{"d_expert": 96, "d_shared_expert": 192, "hidden_act": "relu", "routed_scale": 1.73, "balance_loss": 0.000374, "lr_router": 0.000334, "vocab_size": 16384, "optimizer": "adamw", "learning_rate": 0.00171, "beta1": 0.95, "beta2": 0.99, "dataset": "wikipedia_en"}
Below are experts of layer 7 (counted from 0) of a mixture-of-experts language model. Rows are named router (the router's row for the expert), down (a neuron's output weights, with its number) and show model dimensions 0-223. Each number is 128 + 24 x the weight over its row's rms, rounded and kept within 0 to 255. Numbers have three digits each.
Before each expert's rows: "comes before" lists some tokens at least twice as common just after its tokens as in all text. This comes from a sample of Wikipedia text that the model never trained on. Tokens count by the router's weight.

# expert 20
comes before: "-", " The", " ", "==", "|", " In"
router:153106125084154075149141090142146089087173138115115149109109086172142107160111114116136137092106128159084161099160141101173117154148138122121144143124057105073163162118114147117149151140094114147106115115108137160146107107112112136130117156171077139126147124138119135135117126115063125171106106102113165149116096179123146131112123142148129143141139108119109122084126096116144108120176102114153133125148105160123131121153138153156112158116136152135137152122137146123109121104136111146120151160176117157139135126085170089135139124142129104123130114145173127121123157127122149093103160168145124153126143109157093103126097129151134166143102175123130098093139144133170102084131
down0:128153133128142114162118124138118134126165109127162085143120103148152141113133082156130109113126089123116118147118140156146139093135116138148127081125121094156138138095137099117150107135113139133167093093138143147133128098101110147126146094164133131152146122166117095141108128130132133134069135141121115118135105135126143150093105087122120086190147153135131129095124173142124125105177176115194097090139128116101107131125159132111120125111127122120111079102108175128158136105137169121178135111138120128134090140036163141120143108122104132149115081146166144131072146142127103164125110145086131152143124145140142163116156153135143103130165160160104144129152078106150076142127

# expert 25
comes before: " and", " which", " the", " but", " as", " a"
router:193093091097132113113118102140168073125136129087083160102142133145144116155096122109147104099110172116065157131157140137125128127130125134141156146122120106127141158140088156065151131120093084121101104096104070145141112114150119145144120112131126123148137110131143173160090126166083127173149126086104122138064133123143128125117153096100169141122132130131204114089142090084140096173148106150180142124133132157117135132153127142127118163098123087117133146075142107150116088109132149115120150124109131141120115168117118116118115157125127130134140113122130129107136126153118180135112126103139122130120129159148090136126150143112136125105095157093143106123127119130162132113148
down1:140116118133138118136126144169127084131149125152124142180103145127081125117154113127149109093132117120110143125154092108126104145121107128134118095156149151151168138090133138136174117149149140075102126139083112099137132159122152099133137100137123114161119150133146105112111097126123105095124104133128112145144143142134102112152152155129144136143152096136103104158080157140133119132134126128139126119098118144093137146134157095147184159093106150119162130143137140137150125091115130168144109120106130108197118101127122147132147094124143206090119134098134198119082138148134125141180174153148146119122107148110146094136123126154142146146146068141186144138080123102206122140109

# expert 11
comes before: ".", " |", "–", "th", ";", "°"
router:167110134113140078109125127077155119143114133150147135116130116164169092171127115144153128099125131119074146079149131121137110140144149091114142129109126085120148170136111118109137154113126134135141132083119092115170117126122119129167094144141089137145107128163144150103081136137069192129118108108078124117143108135124110107145142128161139172145137128159159122122099118082167118174146135146137120138165132110156131110121118177140136152106131125078120154103116160077096090143121118101135141119136172138124136121115144149120121164156132139112177135119139165126132141138167177120146137140177112161182156133137117097177133110163134125115146169082117125106134117126164139130151
down1:124136125092135133151135109176125102087101118135141093125081152153152141139144145138129128143178121130091136128137143108110135122141176127117142116127154124145124106116126080126168142130110107159119159110106117139136126102124138128164132148105159133107136145118125107134119109112096144131148126105111160114124128042141166140144173112123100095131120121147176144132130114161114150125089123106171146146133140106176126150134130101113146144187120178144118134121115141117169074112167141147133082146126155148162138130131134165094133183138178121141073158140141109139098114132110117104090073050155126140125099122122163096145112155140093131177100138111158164121137106124112163124133

# expert 17
comes before: " to", " in", " as", " with", " for", " by"
router:180182140091159123127113143095143091102152120086107146107115117155131108121123131131168116095105167105094159119117151110150103162149178145129161145136129140092168154139114162135121132124085127087117129140111129125115127097107136131109130132150104143171135110101114150128097138156090176155127083116093147203133097133130080090117121113087139137132096131154182126127169104075142120120113097138117138114151094194158135124119133185131084127149140112125147140108118102111107102124090143103095133132115144127127155159118130094160107167170127136108113136098145114109105123128121150154126112096126087156111145117144115095141107125139165142143107134118125127159149117131151128083116
down9:115148122156107168126102131176118124082161114143117138134126142106152122089152111112095138140156090172163157137113104137127148108139159157143101135128122161142116114099184101087130149116101101074155152122102136127159147135080111138118125119125163110116138095125110157125103132086130149121139137128141174142145104135130134124181108135097125129139113132129102078135103119140148151123087113129124169134177131127142160131167121171170162106152078151145114130133136173097076126097109130121101154071134126149126122133144140130141146116117115130124128103137138120045100150129149130080135153118156177140150143113121146129052116124141105144167171168139111127126131140102130128112143

# expert 30
comes before: " ", "201", ",", "202", "200", "199"
router:171138106126108094126146120102161070126108166097106143123134110206137113152115150128133112129096132134089169090141153098188132139145131132150165132132097114110153173159123121084207126115097114142143121101127136152145142142091092119136126116109062134144104121121089154117066140111112175132142100094119143141134087162147125089133149120129144143138158117102168108082103126101167115124166129124127131115132114128135141109160140128106136147140126118124123109093113113107130079140117098126130120137134163196135120147106148122155131146121092117107140111116146110100135117097109163163090099132118141145101111115165086125142123143146128163141072139126106147140139129148131120111118
down1:098152128122144109117135135138152135110119140096105103122150107135093131121170105137069072113129143135152135140122101164106096127159132123143076083107147116116157087142084156092145144122121111190107130103146156132142162120137110121129159154143104129146139168108139131138157117129094134127108164141114093112106120172159095142145122130168123133125176105121128125109103133135160121156120109123119089153119140167168146107110091107116153119149135179112071136144155118142145097101145123124109154094115147093124096164134127148121096145141114136127119149140148084092137140106094086125152163122140172107135153143175124108108153149130120187176100151163153120108137146164135168133077

# expert 35
comes before: " the", " a", " his", " that", " to", " an"
router:161152151095142092178118118110132133135187164125111130095121104142192164162107142124130122104073129099096148091108123094137091161148140108109143124109121114090151165125122171116125117104120123154099104131114104113140104098160098127130083144141076151153092090098127154141093135113107137122104106109075132132141141139097090144134135115151118144143152132165158135089123085082124153165138110114132154125126111164145123091104121145127141129131165099139130121147116122133121100179088144127133163126153172141110150138064130096141104144124093124088089112126132124111104158115117137148133110137154090146137144127162095119145125179145150185105122160134134137132145125145156117117110
down11:121136155136130094180157156165131137087152138126104153126152133109121177090130189111160116155141104135104145124100117138146148128148065114131121182110073133100084148139155171100116105125109111112132126133103135136142097132161124158108168117119124135071132155122106120138135152138114109118096137099090147083129126137104120143132148146114132140141113156110137074154105106112130118095122150144158114092159132116123133156161149138156139134101088155119117105116086183127119090162113095148087135126154153121134110138079131088133158160130120100120127121096113131117134128079100175106118105142152168149139113129098163117137133156103094151154102150133079112104120146102128093093120

# expert 34
comes before: " a", " in", " of", " to", "-", "=="
router:161127135098110090136119121123119093125130184140091146130113120154137124136118105139153155099136161140084139119182147091180103123111152097140163162148079151144145162105104158116140092101083146100100113100098116125120136146139121113121094145127119133104117115124101165137108159114071160172136111126075162191125122136079096121120136104119152155117175124130146113111186073096169106140143112157132155107138123169159125122108088131145135152099140142111149124121125103077129097155139111139114109161102135151175116130100139086118099145124101122096126139137163130164124159135123145136117140117141127161121128116138122133157123175175124165126094108110146135145143112148137133115132
down2:117129104123120137092118143155127161102135145152121096109149126138188149170103116168174153142155121131136128167178138159137110149179142119113115133128120131131090141160093129125104145071123129108136133126092112175095084208110137102133095137156151109129131059136109128121125104105085131143117170157123156137145127172126109159114116145130142123145094108129141086112147147180140107109122152098111136190169127080129157116126152114113161134139110124137119096125136115169136161134146123106122153134115165130129118113109110105149121118143117145144126153106133106125139123105165154134103146119108111103124156137150112148141108103100114154110124118080161181102123130173114164130068

# expert 15
comes before: " |", " |\n", "0", "1", "%", "2"
router:176121149100170066164125097133186067114114137108095163107164134163137099195122118109113157123107158125072154116151151120139102145126132110131113147132102110097148122097084160140145149136120114130134115131106125127158102078123115143126132135152116141158113101120133150150125125124036223161134166082111148150106115128136110124136137091129179155165161141124132129129138115115127133143129116134106138129129105132151140114140105134133136115114146113127149142123121124132145121155129129138089130144153124162150120134090146103109123122162139116103095145132130125107105143144107171118124124123135116135161137124161102127139104146127111158144108183096146120141176113153173131075104
down1:163124104144172141148089143123168128140123117163157163109144169103110126130145094116153085097123125157156112134143129157109117111132096158123111171113073141128161135121136114115116164124145167123125175134154122121100085173172115148124131134156097161160147117145087161109060107105139186116143109162127116142119142132112152152126121126100095124079136119128098129115154175120131101108143131158142143178140152145128122137134145153120113148144105159083085118060120111125103122153142141145117103147136096124139103129160139096156127119102174125120161143157094119131099119106152131140116142138139093133107151140140100105147173160097146104117129156152120108091132152172169107154129

# expert 23
comes before: ":", "\n", "==\n", " ==\n", " by", "==\n\n"
router:160087143148110126125157130109141105109148148092107122116129085148199107153102113135158141111093144127121156087146132163135159125141134103117143109086131113153206174099103167127165111109103114104130116113141118137162104134174136114136079107140104123106136117133113125114147163129107188110119142100075165155116102163123108132108114120150166126127154101132130123066131097088127074141174142148092160138130094133137130097149123137151134131155145108152134110112136105097084119167102140116106131147172125160168148158119134079135128113132169097118155109135147124111116166149128144140144109120140127152122144124155117110144132143161169126159101152122162144124134117161106118103095
down0:136116162104147149112117144151112137142102112194141117139090139116120132109114126155138141145143192149142117167130141179124138105171151119147166085143154087130115121104121134145144129117148147109125092106108132164117101169168144148106157117115142109144092097117121130134110142133102124136160138152124100098075170180115136106165118094122161164133135147117099146159134166136127148117127097138113173121053116150143151144172104133153121188107133133152136098155115116179138097156149140106170123141139189123131103122132108143111162133083163143102136082127116153135107116128084115155128140095122104080149126145121158120136144125146109130138120113156132117125128107080121164113120

# expert 5
comes before: ",", "|", ".", ".\n\n", "s", " season"
router:184117141111155114111133122101152124117156146113118186130153103164148102151120114095182131106110126114097144052156134152170113140142150117118136148136143129076158161137075143103148132146118104110137116098100111167152110126117077131128125099139095143124128097110129133139113138144098167136144137129130184136154093182136101100098144103131127158133142116136162128099098122112121095182144130124125115148175125171155127107100138109119155145133127130106159097107097068126088123142077145137099103171168125140110132150111122097159119152144137134126106101170153111141136111108114155132124187146141132147121135128143091112173141117125134152119133158099119098140130127177149125127096
down31:134144064126116121117104136115130139151118150091161151126127036089112109125125083154138109136128136096124124136128103163125119084107101137143148103163127132140120141119090147143147169147121104143107147106104124113115098122118139137097129171129188135114144152097166128142126169161097119129128080096138065137117114118164184094183159120107116133139137149122085142137143124082100134135140128124122097113120167136138113141133090128160115145137130122137122175123123078112181127097109160116136109107092136141139140149143170098111167134151151147108150075132152121110141111121139092171102131103114161127136137154138118143114147105091129125123119142158169145136142130167159084140105

# expert 3
comes before: " |", "–", " ", ")\n", ")", "),"
router:152119152118141093155098128119154105159136148136112151099122142153169089125115152138149111078094119157074164044120159108131165148132153106124148134104083125082179190144128164121163121110120107122105139135096118123111118133122089104152093142120126138154117118127088140119109150148080191159118119119152149142135109130163128126126126113111121124102153112128107130095174127088120131148145152123153168122166128130137150100097093130131141131133121114118156104138130115110146107145123101138112095169177142157137137116101164124131118185130149128114105102138125129134138146141100157133147129123179133173141113172140079112159104157141134135139105174099134144144119131170119162094112
down1:166136147118138117160118093111123115163123144112121105149122136123132120116130127132148104104105163169157132156148121100073097145143112077046148109168118093174101118173158099154153111108099136142150160158125126153185124142136119190124177158134105154138183096101108156113141115141148121118149175102122133150134148135148054114152137107133153121138144100146151142140139120123145127125135097101094112129133130166088116123145123141192095105133145114124112093070109133090129131136140156129164097125179107097144135142096117121118147141125111114096149101133139142125101124168135131129116099180155104143148104134142116147130136114109140176130135147117149119095136113127108114134126

# expert 18
comes before: "\n", ",", " and", "==\n", "\n\n", " of"
router:185112115078172118142109139116178096118139157099093145142108111132157121149115094118142121109128125121125165040157110130173124165113121132164113157136116154108162126095098135131155130122087086104122139115105097118138092100105113133112122127150087106151105115145129132109105136178094171145133126085084160151111111146129111153098159110126173116127117115146117110068145083141122087165115129148130126118131116172104121141152117114142150124121156116076156148081116115135115097161148104131116094118168134161145173167095162103111108130138143119114128115158149147130104142115085132126129092116117117150126138124143119129143121164162130147137135158124147113144184141144141103145150
down1:147141112142111120127162097144117106146069190142155132169128140136133135141132184163125152084123158127142171135129089146137114075140126141112143085114186170121148143147150111140081131125147124161106128123111139120147126116143128123141164123105147120101124161098129145146123117086079124123123116134155139067132116107108141199138157121127130112135103103169080170133161095131137147118141122094083092147149071101125152121166143123145102075140134189138171130164075152130116152162126149119128132127157114118142112146112117158130126136113145161154111123138142153122110121134121107133150140113143096144131145136141104150109156141146101159145106102134117178123122094157117095144138

# expert 10
comes before: " the", "0", "2", "4", "8", "6"
router:168145106143142066132146090121141125114127141071100136107151116180146153142104143134127127095109130136063121081147129117206150150170141112152129126104139124133137146105108113097120117138088098110130165116110128116138101102157135121161101146147098137133114106124127125119129109130087153129131092089082126142164136135130119109118173131134158168144149135122155148093136095153089128121146119126138109123153100107153110079125098134119140137128121073119167135097122124136134094151119132147121123178153189127119120173115163109161112144174083116083147094137165145095096138154091122094090112127144149133132141133148086112134116130127145157135104160121139133144126146170140113079118
down1:161098088090168093129151116117100130158135181121144146176162118101118135135139159124130161104151143191169115137121139097129133122150120129122081114127129138122151089095143132126124130142131135127062142131136073112092142129137085143150082099103149143131146181138116108103164142137139133095102074139122136135156087111175092147099134119115126112163126150098128120124115110181125125118147125133140155069130147097137144153121155134099106117154132110115135094115141127161131148111180126142088107134127151094131174122123114114107125123140128132140125107106113127140140103162157167107107117086129121137163130146093146152118121068109092121176140136088141126100123144134167124072124

# expert 21
comes before: " of", " to", " for", " in", " was", " is"
router:159137130110116112134149117107161110113118156069091139127138090177184078127078131131165132127111136095097164123131131133124098146139148106119121173080110131139181128114098151123132121103104100104076153110133116118165118117100083137138127102162127117107119126120157114119078164124088148150121110131120143135150113129152113150117153100143149157129138076130131121135124095118103111176168140147098118133141115165168152099095170145129129148119122124105139147126137130118108094139102131136098120132196126137100110163092132093161135155167094125115111105111180137098115129103140157137137141119155126172114111144157083096139104154107142159152097140083131112132157136168161136116134
down1:102120168142127105131129101090109111103116072138137104115119155141107151091125136154110141114160146096133083122124176139110137111139100164140163132125133138136146134145145109158123123116121137107152092155151143156098125125129118131141135120088145122139113128145139174143133116108185084097096103132139136162094147152137133068108121152153089149168121097103166153134101102160118100131126145144108129156137114117149132074132164160107133109134142139095106166180173148102188139107129142145126129135109151136142164121159163139160121120121096089134127088146104141123120122063163145129121121139090088100114150124087091133124126147116107119126086069086117146132115098115122112120186